Weights of a small mixture-of-experts language model, trained from scratch on English Wikipedia: 10 layers, 256 experts in each of 5 layers.
Below are experts of layer 7 (counted from 0) of a mixture-of-experts language model. Rows are named router (the router's row for the expert), down (a neuron's output weights, with its number) and show model dimensions 0-255. Each number is 500 + 40 x the weight over its row's rms, rounded and kept within 0 to 999. Numbers have three digits each.
Before each expert's rows: a language model's description of what the expert responds to. This comes from a sample of Wikipedia text that the model never trained on.

# expert 35
Description: Commas. Commas in running prose and lists, especially after places, years and tennis scores, such as Youngstown, Ohio; 1995,; 6–4,.
router:518501473500503570524463555545464465485534482531517521475434478503518449495461446532477505412589451531519502486512521445486485484553487563479453517440596488463545449471406518509513481421515528541545504521420518502553513443500494492472471419421543510510505509414431450538441493576489450455500497527489495492480524515513550539505477557504551429519586524491508490526495577506487493496490512479430519521511490494435505516538446581496481460494471455531501490439506548478521495545559520491554501615548474506574482446438541548483472441460533523471541540606475539469528525469460491558524515468535486619562468555530442509444555479430512455520496543498554520559490553477526557466498591532450533535533495476517514467516432508492514550473452506539509512504488522496552509490507442
down0:512530466607571489565444492448532565519450515464494535490426521570550447496479496572558494565473470452543510478482512560471482494496535522445435544514587548547467489449462424553479512527521464471523513484477520508532519510494526498501452489519485494457529519511461515542541503459455509550465609466496541519423507466448463584509495435500478509503503524515445503495511536582487613497513527443489495531458552484467557556533518491495492494444551524462535475514543495465467540486484538433466494480495538469516516515467438425509526649508492487522531449453453505514462528485475506486493530439587526481448385513533492491543484529516497492496422545502454453482491558443506430479499568486442537491519469538469474400543504479547473529523436513562509452497477548485476539505451455
down1:494503554537509510517454556493503440498466449470475452452469557559567491536418505518549439503531498445502506481520502488449541537488460445557471517526526586531557522477490495467547488489467482483482533495523498537495450456496489405456602518426476515570531524524502443533456434529436504440484495450496497485474472456469541476430458531469561562456482473466467503482512572499509550500533496457433530576526517515476478466502559542531511511480532421597482478581528503555426469504583493549558529545560527494545487502528512502462490443452509463518473462545505494468415434461455480497543477445537531568488482466429492475533461448515420495482471519467544446520487561433533563462563483487462530504525528489514511473528536556586535460561473440545470484454531508451568538509425506
down2:502462502501484528436481537478506459486497472554531576501463458512478485556546483529474525489520449512514550399569472432501524537448475433389473567522410408536581538488486472474494534487543453482547487543478507499430499480470465553479484526568517569489459472523493517469492459438535485493490465500491457485480448533566500495494501560489493584525566546496535445440524481493569496439472510535478528496535515591519460543537474597523517488485521505458491497516455485497430412471528474510544525516581546454465523497478529474484539520534546502491492471490506435506564476455477472486546543482469550559535479590530515447532546506495572502443527465502548450429503498597527478585455441513529502489476543505427418531484457507525564477463458504504524554491502434480540451518417499
down3:503557516510494457546513568406511519526493513488436499527560553438497500538441501526498458488472466495441451463511492502565547514471520460466479515531531556456540460530512503470569451556509444553511612494507458538539445546460425531434523506581514444533442487558498495507550536511508548524435440470521514491435500467518488476474484500495483449450515503524556610406465506495532528567529489579517517521537459443499513476500512534504465467570543437528445501498503520501483474384583531494420528539454463488571504494547483561590468510475464500486452456517468473482532503453462465527510481532487479483504519422534545488459438488560416468460497496458469516517464539508589481584524514486461480476456603522493432542502490482544522523540471541523482469522536539438509457501459480
down4:468509515592486492539444447561543464464481507441432518482529463467497423529512469506473526528476532474537475484515474485533495442446480567441492550449562587527475528584484485567522541466528563534470459497528458503489502462521470514415502487485584527513495453570494488509464553570523455495545490452437508449532482496493530486517461495471524496554557459547477434505550450444561420523567473554486489505471440474539480498559550413542570516409459460433583533500449505549548469512468468495537546547529498425572485537538473448486460464479501479529526574470470448548493514479519487433464536459551450514520511562547446495503516517473515502546489529528455506485486528400508526434562486521517455540545454532477532480513536529507500504491459473526553588506510467432477549460442506
down5:576557516430509475512541449560463542519514479516462474458434553530562503479439558469557491566537547536479475515489536532533492532486495436513484511543506512470496532516476531463518498473650519558492479500468443475489526506464423542597513553556390491482460464547465474488574516544513516492484548557500515488475511511513528439498557484430494509487434455490410492475499432505527513462522531552501523490426482472561514471492540532465517515521420495566485497468553477510403482496510504487479520518464451484461505576496486516491486526535477500540581540536527534447528497539554489508480512516459455568476461532574426475549479493559520488440503392470401529535504539487484549553561470441482538472482500484495508473519516475529398539442470453503433521447518452565485505457499478
down6:539473520513484498519494508366426521470560500498524531474469442489476542564496551462520512510503367493506548524495498449436509517479483489498496552450540506467528501544552470441526523508542510499537463484438490482568532471523524553513486552595557541482509606462496504457438485519454471479455505493551550512445550489515503411500488409484518542469537535455557526508528482459468507488545489505468441509512531478502485534474512530496450556481454476471425465476492502501504564474478537402445532483527504537499514340491473547519515490460580594533553538497499512490564470517495525471518560485524458563480503425439482495529518538529499533421484439497516491567508540494453530599565482484474541483427547429490562493529500474482456521480545485528515568464506518487511526505555466
down7:478447489456560496491517553497488474509573498537490528485464414527546442552415602429503495471480483566484543461427511479450497510528534483427518457522509541435473484482525408503497563475457497510486572408476531483468424533565480512473541472453540467523515450528500487508488518463552502447516468444522551583497513518548460500507510486541480424464480452565502547499500475522479549501528461472548437500494479515486471445453525446534526540474486525533504445579473477508523425476536538458518494469566535523532469488511517478444491510534449497515480436509571513460491504507497455445497496536415503532539468451498491540454533571467563501587537495538510489527533503397481537508537505498502471513565562505528547567507482534557500513416475471449585474459532490630450503571538516
down8:504545473483566493496442512465545535481458553480494550481439424533529486544516472543424434531479478495480522463514479496484504538526521510477456477451452440480446529514466469499559461518492570512494504462515569526507424498508576479484412573547440489477495522541453494559507520494482543480523555444529551562464559558494562487499558554450477523479542492442485501537541491542484530476468529477534455522517495466570504493500508504495471545503473429408496457491462448472440504500497534499478549522546482561460528481448461453515499593514556516499472492546470549466509450532510590442522482478500511620542521603481548444529396497494457543410484495464519463494523467513536520431541451455480473540551471416466493483549541488460496482453507514537567553494472591515485491594558521
down9:503482541459528544426514460432539529526495458453500507507432525536503481519440565447491543492567428507490514503531536477549523501534522451502536558536518492533490561522471462539515480502495470503479487403483537539508505520548486528484497462504503548445453498518487525469603539443572405523465521427506518482486477526519533484488520556501499605492467455520530472534509576592488479498532569477526499499462555485505442515503502404498613484526435521543459506517589447516456480540452481491492506532559488454499496466476457485517544447509542503476540435417448436503509477511485596495526458491537476502480540522505561440483495512502410546460494506437473437550447463469556515489498529493524585440420491569444502543577525478483512507533505453491601488437472423542495474500493523
down10:528491516476491534528465477526510506464477466510509492499524519473515512472554542460491464536601435492539516520553525524543479468534488562508465471518507392465544500472551537495518569517551470509467551542510522479411512529498452469535531506535526489507523495485503533420560497499441511552434495456478431512545495428443453490543493502456509486518491498525434503439550532561425525443521425515471518451588431515517429552540554488512486431534526499520466495495565483516517475500520547467475545472506505446492502384476552469507465501567498493508509486549553637485498508530532435474390446541496529531491470435526439424480514523491472471463544513452523483569487557479479536458540511424502518467412504529515463456483446624536508531464496527484526561517526529472544533423545495
down11:539477517473544457540510456461528523532615442501596477448476567585536487514464455547506420485469475537537472502509611413533471471503444520466447502472506461504503473457542501451545449547477504536564497556484458456506459535538533476476524502482489482404515474518497505551490420502474482539581510454527571485404505461528502460486503501503455515447516547560391479542515497490524500455524438429455500464508547540537481498531487526453511545469481464464437487535499500548526532539468455451517535501550485513540503517470572477535528483499500563446496515552486533479460475525453440473501491464536465547537508495531467535426536475541546499535453437453531592576501496472488558570583456485416477429508443526511449496504464502505524509470452541557564446510507499571520472489518488
down12:451496503540479464515525496557587509485665493507499529573527501536539474444524471537487536503532531530551447396519473555435546501485475506546467520492473372459497539491465516425516535476500493520555488437438532483473495463490458493488416490553465478458489585514467497486545471536420468436468539465512463532453507558490593505425495459488482514526485476529473463512509551473414518584557510441490457491441503490467562532531529530511494548529504465519467486522484588545474513471550475489499458529499540554519495469510540464537565559520511435473512517448451502444548459481478501439522458509494473533526493535514439516482541488507531521367495489496479526504481512518481418525447528482467528469572504440516516485464553468508474479544544463541468497537502550463569487503583540
down13:504529599537475488565440470557464480526527503472529439470507515530466499527482491513452475494546489496533501454536482484440539485419438454495461491432534657524534550482448451572534515472490501562456506473496494490491532512580403584401471499458571451584527477521481535443477536548522513525507446490551456427471507475498529487515471503534500495468548497516476485482498534480412510598568491481548485553471487568526489512497472487486548502538451475440580545491511501441468499530473520478562472488512506479481513453518497542518547507501467550505545460541461481479503456420511448505493490432546523467548467545487489421523468535468496491499600448503542508524510484485400512472530485457531517518544535498557461503507479513464486493397455487517457591492496474461504576559446489
down14:527405609546468574503501519464558511412529504531476486543523463515424537528511483521510539547540503472496453538516534505511531509488464499457500518531549489567545521412565517517527503510503496495466465560464431483443567546497474561551559512468526523548471487464519440405481499388526483477460440470465462434545534491497475484499541467483517469485497586523499517488560506486502528510477466506477532532450495462524423512442485516525521465541491533435510526560566504409485519474476518492528461543439484507504504408531474543466521516479505454476507509496576432499468526470556469495463555428458475491483490462563504443547520458464478532466548518519523437542583507478506532617463500477552524534482502521548403514512405484561478480472474489581437527534515408525475505483484533
down15:481512479399529489543522426452493455526499567521532516466469532537532533512505482484458548527456517477548470502481536443504479461463437527551523488572511537507492494494508485468446455515470509497532438550517540535541489532465533525519565515505454472440439575489467522492478491503514463540502513443480498472470439512510568456518543478561500502514443446522465517466468503567578467409483482552560442456466535508479558530503474429565448504522465505524478461532536537489452512533527495500450523442515515597448531500488526466548473565475495463495497528480553546510516504473577415411480513489503468501487563480594517531529513498427477541390502509486473465476542497569501530424557495546606489512470596459555546480458525480475459472550579424494474522393474540421507498521523483
down16:436528527424535485534540509469532497462553492519549464463515539503522478530488550521568533552546569495523477484489524389493443451572505509498500473493584351470543514486478507612498547495529557441516567475538431485507542537505523522498525541468498572453512410501490504485410446446511506467498504447520477461544484550474533458466492503485511498468479524473410517495518497469460471536496451450486477505515592464488431454495524492462462479514529476476488520508452522443458518500491516519603460523460445503517557549539555516583445539457563521511445559503527430502465465537518505432533441521473507508544569458542545552497478512492594414486503518511474478513482505504527451406522462467458454498476506520524503454499541498515457477539497570484553501550462465546568522545474498
down17:517470464476517452538548535485534514469542495550476456485514468531496527505535476506512484481562557528534488429480531444505535573502479430456517490500499463434501482458538498527451506458525566438518483514505515522525518514498508559536489557455519464505504559453440429534492435473413472414505446476502507478565551562565489443568443475556469579498462489512495495425457454444532465543457486562453486485527547554519463517491511503486493523446474481550454520486516522557467553533471503358502514527548559468538489562503557511495492517470546532444540478575443503556577418554504434559518505490539545578479482440485501522513469508439544459519466503526479439528534508521502538545530525492461376500503528522517512524469505419543458503487478493571490495422494468500589512462457417
down18:516510501442522553537521492406502405553494428482454474580501567498456484509567479445493525518458490500505505564428512540492538490515455456569541478462462490465498472472447498472493561524505516421512529440550497552475554571507541556552473513578492555480470524493529560453581493466536524587522413499508475482525446531420481416474508474465505412503498557449544458421487544447493590472449505571474475505498478506484474518513514520514481444548552486451560583528498517495503476452482530492479558423578537497524545536492566512517492535500455471506523542469487544463485526482532448493491435515546536500487561464542507528524541516468488493424475489560533507442457451560490528400443448510494536540478553500477500546460466501495540490507553450520523516508430461539516529467469435
down19:474543437525485529513449506503461465501486562538508498492547598538417506540479478503588505522517553532574549511510503479507536506534489500460547464532502549492512537548477516506443483490454516435456448459438483470577477524490474571576549554501451498480493455589497483502477464440492488499524500508503459456470416461492474544554338504467521550467477486519533538428522536524484483535459453535569505512479474512528512492561508550460501482503450436565479527512509465585513463553501527456456503495507534470541558504454554439476515530480451605504523480473409458490480505504448452481490527507483464490504470522458547538433484548473550555541479541566503464494481481530498426542453505479484483488464506511526385520504490573408501507531619496506518454484479506580503539511476450
down20:506516546462510557565479493524503540520385465539451526525511472526453498458571454525512458524496413501397521575469487550494506479483528547515468489489483605450434470542532490557499513609539436524436436501468557555558462434471565538500500506514514517473445413482529488614496477464453532553487527488517529499545484491561474569479521407489450471487432506474487563494531454511414448453521467549534435479519476479485575564542530472534487462443487552445519487505499525497535519465472545532496474486479533430426529488528516495496529502542469467526521523471549541536491502509515506523503537512462471521503503553441529525419548526516436498522456508467415522415457451536485539478538449568473530475498479511526487483516549494519575496504499490492468528488489464552477515484610519
down21:518511479516506529503561487496504598485572512465519532521482490477506517502483473493583460507543490521533527495527521513546495435536417472504489510433515508490541494530436521522504561602488477521447481493520469468526536439512468488512511478524564422459553483549558388533479506499475505517551515493421533417516452531467522519501556445519476462522512434523454582474471527516593527623560574563535479482413446499530504486562541491543467470424451497451488501454494515548517533480519454467451507507542472517536518492529537516525494499529505466497432461541452471398524512545515449519491537556544497436491423477603463460443516492547499456480476494526462483488501505467474480498540528531449529533472547524539525457441411557467464512519460550506503402411566463490485462477492507
down22:502490512569515578495530526491442493502529493459464494513496520522478505506543532430565462452433439418487526443489505561545554518574505518544495449549524461486483465496485486510502511479504452519497482482484516524532473478515496517509478480493507518538575505452603539448535598541513522522456604466535453526500468451477427476510463547486460472493573511485476544511459553601616453477461419538399475497540442527480536479469577498522433537448531539464461475496494552482533482462511513442477556491477474434499459462497484466490506530484487510510444463472529563473487527470468551543503507453541509468488479441419495504490408460517507564426486491506487553462488627477483524444560512505464532477530471513523474575508475501450517471580518499507434481440482592544466461448490522
down23:476518494472562523523488532453520511475558553456518418482481448495542500545520499511500499426520413475530518470527499438594435514430481475451471564504522563540488489477534473520498560515463443432543521452531458551494450482548512484528531505457540467584476447516523499472511432535515519532573558450507544475539521429462489496534406538462529528408492543507460493484516492472470497472484549483448512555446455436561496497454524470497506507503511509475580524456517528487589525508529467509445553522438521465482543496404457564495536490472495563524514514462498523528505449508542435484450515583495503525518448493495502442493495576478483429567484547511476536501523476413505508442606504481508465470482462506573479523579545556572452494486558473451553502466433513495565464494560450
down24:506568540546482512493498456498541581531489544484455550502453485480446508445471514465482560464502481498472488541472550466563460421533525522469513490515449429563516535511433580428538589486511420535507509527472535499539437515455523430439535444498560451548502523610486442530472508493482479495499471429520503509496494556424530563459488524457477469558455452536481496440501451515516571499475557540486500496423446478537493525479514515509462466470484521486481501478538541535524414521482497444473436542591511458509496527494487524530529446594509455571473487552542544500490453441487513516508465488575530445464577479509527505529487520532491494480503467533486425561527532505488428477454523495575632450497526559490472458533525479504479502541517489485543436405465544533513466533561480
down25:521499519476533534544521482520466465446571414556508531484518447517463459470480456472540516473577479492463511468509455449513480480506418468548470480460532546479526497448504476491494502499535526493493518441488546449603461512500509489443544440459526567535482574425456477536416495495484496488497504536510478462467490464504493447555517519489521520542533511515530520451469553472474552403514475512437500492496451458502534476495475524537492479472488474552571490485510488546462497525510471503568523522453490510503543395471525550478450491471538557392535461428529542513535534453521465590497521464580552525523581427490505528523611454424503508473465476511507527513465532454510518660450543578461498533522542538487464503477440447554538494511500512494472605547510470440527492511443471
down26:555452511470462492422476535512424473560515451435461472488453484505493563520488520463414498449525427468520485551501493489484526516479517508431478476506522617517469531508560465488517509515474497486480505533510479523632512537517515477563557545503496565519499514545504462524536480479585462493525444496527548466520532492526476478519514519481430481530500485506510535471468557496492482542486447567456573454442487527517472531522465512559551489514521548526471527507543438436500479510562441530538539501557439471493468513493452460528453475544520455512532434458474469431454461478482426441525478497480530455564460423500463429544621477438513460593473483477459514559450562472423503588513545520530511512548588499455511529456526501607531482516503487500453556494496451484542531456538470
down27:524553514443504511452445522498491457503615487557533552537509484484553557532492538479483516485530492485506516490472579536438472528513518428501553503459484442554466496490484539501492467519515540481463485512535474523519500493519531482521448517496481489489514554537497513543481449505443512514492476543490556506512508443529452455448527573512525508457460501534458472454487494454384432537474481478431477452423485547485525440501473549454443458536508548539586518423501453527512428548475541473549506462514476560475466504491519550459491540482524598539579470538524552463468460468485504462542490516490429490451514348492522528538574534471485504484529572502505500522468512512472486624418437453509461495489519473460516494474551493497415414526528532529501598597503484466505571514531514
down28:449445546502465521434535506538519506510524437538536513525563469594470482492561433479529570545510558557422533452494490486543528498583436524519431440485483519514474566489424524514459426499497515528498461503511531444527511462492523531517433444521459557472530466438517443572461538500514546523458502575519511485513518490477468499501478527533481474491500563487416488498484556495509508502483450478540475469622520503465551534497453476534530515462519539456467421495525456472484512405511520533503491480589514450539513478464540472532500519545485385510472451495475514541479436495575484516447428513547560550490447575537526478494517465510472545565515462503528528554548514436527532496460545538484441543505476496493457511525481502586537455425471508412564425510571468473498458481455486
down29:504516458503406450496456454497439475439486550503480470504465539526482438475473502528405522454453517517505501474505497548443451525561535519490496466428432501522542503476503550529487547488574526528464495477570451453551523502492498532501547468547432475469504554463530435519543445484489497418379443539516489502525490536438541468505516520546565427473538476450483450499545594504527561508515563511473498504543494548526449477546454532525451525555534593439548528538516509481436510494517531486513463496536530513529499443498421446511475425453463440527422528516533544508513481432530492528484501511515468465522478491483520476492583484490440467515536471534478505640536510495510537564458485522514455574501563494501542573466496542455498583467486480516498588439530484509580484529528499
down30:518499483519508522511524507548454520466564498534531533508467536453521468482513565496534494519497457449490475518516490515546518547567544492526505480505485371545510520495454486498475560506489442487486487460490509477414548432513508499546532572424464471496481494438456477484462510510492499473448497522549488496547487554491483472503472422471526505489461446440478537524514458506426494482491482505520464475488489502485551569443539471553409500537599534437579501506483463491489534470480494483513463507516566534493436485505459459490519477477484480508519471541541581489490516526459602539493510439501478509492509492447517481460440443514502564523522448511482473460489564446504472462585441465440508480564438545526504497534553542556556473484528529580473583387519574692484542460541535
down31:449459526495504468510497443480474523549496545465504528519460406527478541489464505537509537524539571491399523549491549458501534548485523546464509433557463464485492406456551548500467493480467442529560473514489502577487549498433489518492515458541522529552523442449507521472473499528488487521458475518472546503506496501530618501495545501496497459542515497437528543514475541502503468511440482396445492513455494462511493514525466492553491455534570506551544505509552433566521527523463434515502501484467524444482440555540494502383502452550550498520523484476458546453500538478525485518528487540444521430493445436515479489511513586494511521414480569556472483501494403555409491513509466510513495496480434488543528540513478548578456461607577457500517550545465503547496495552385504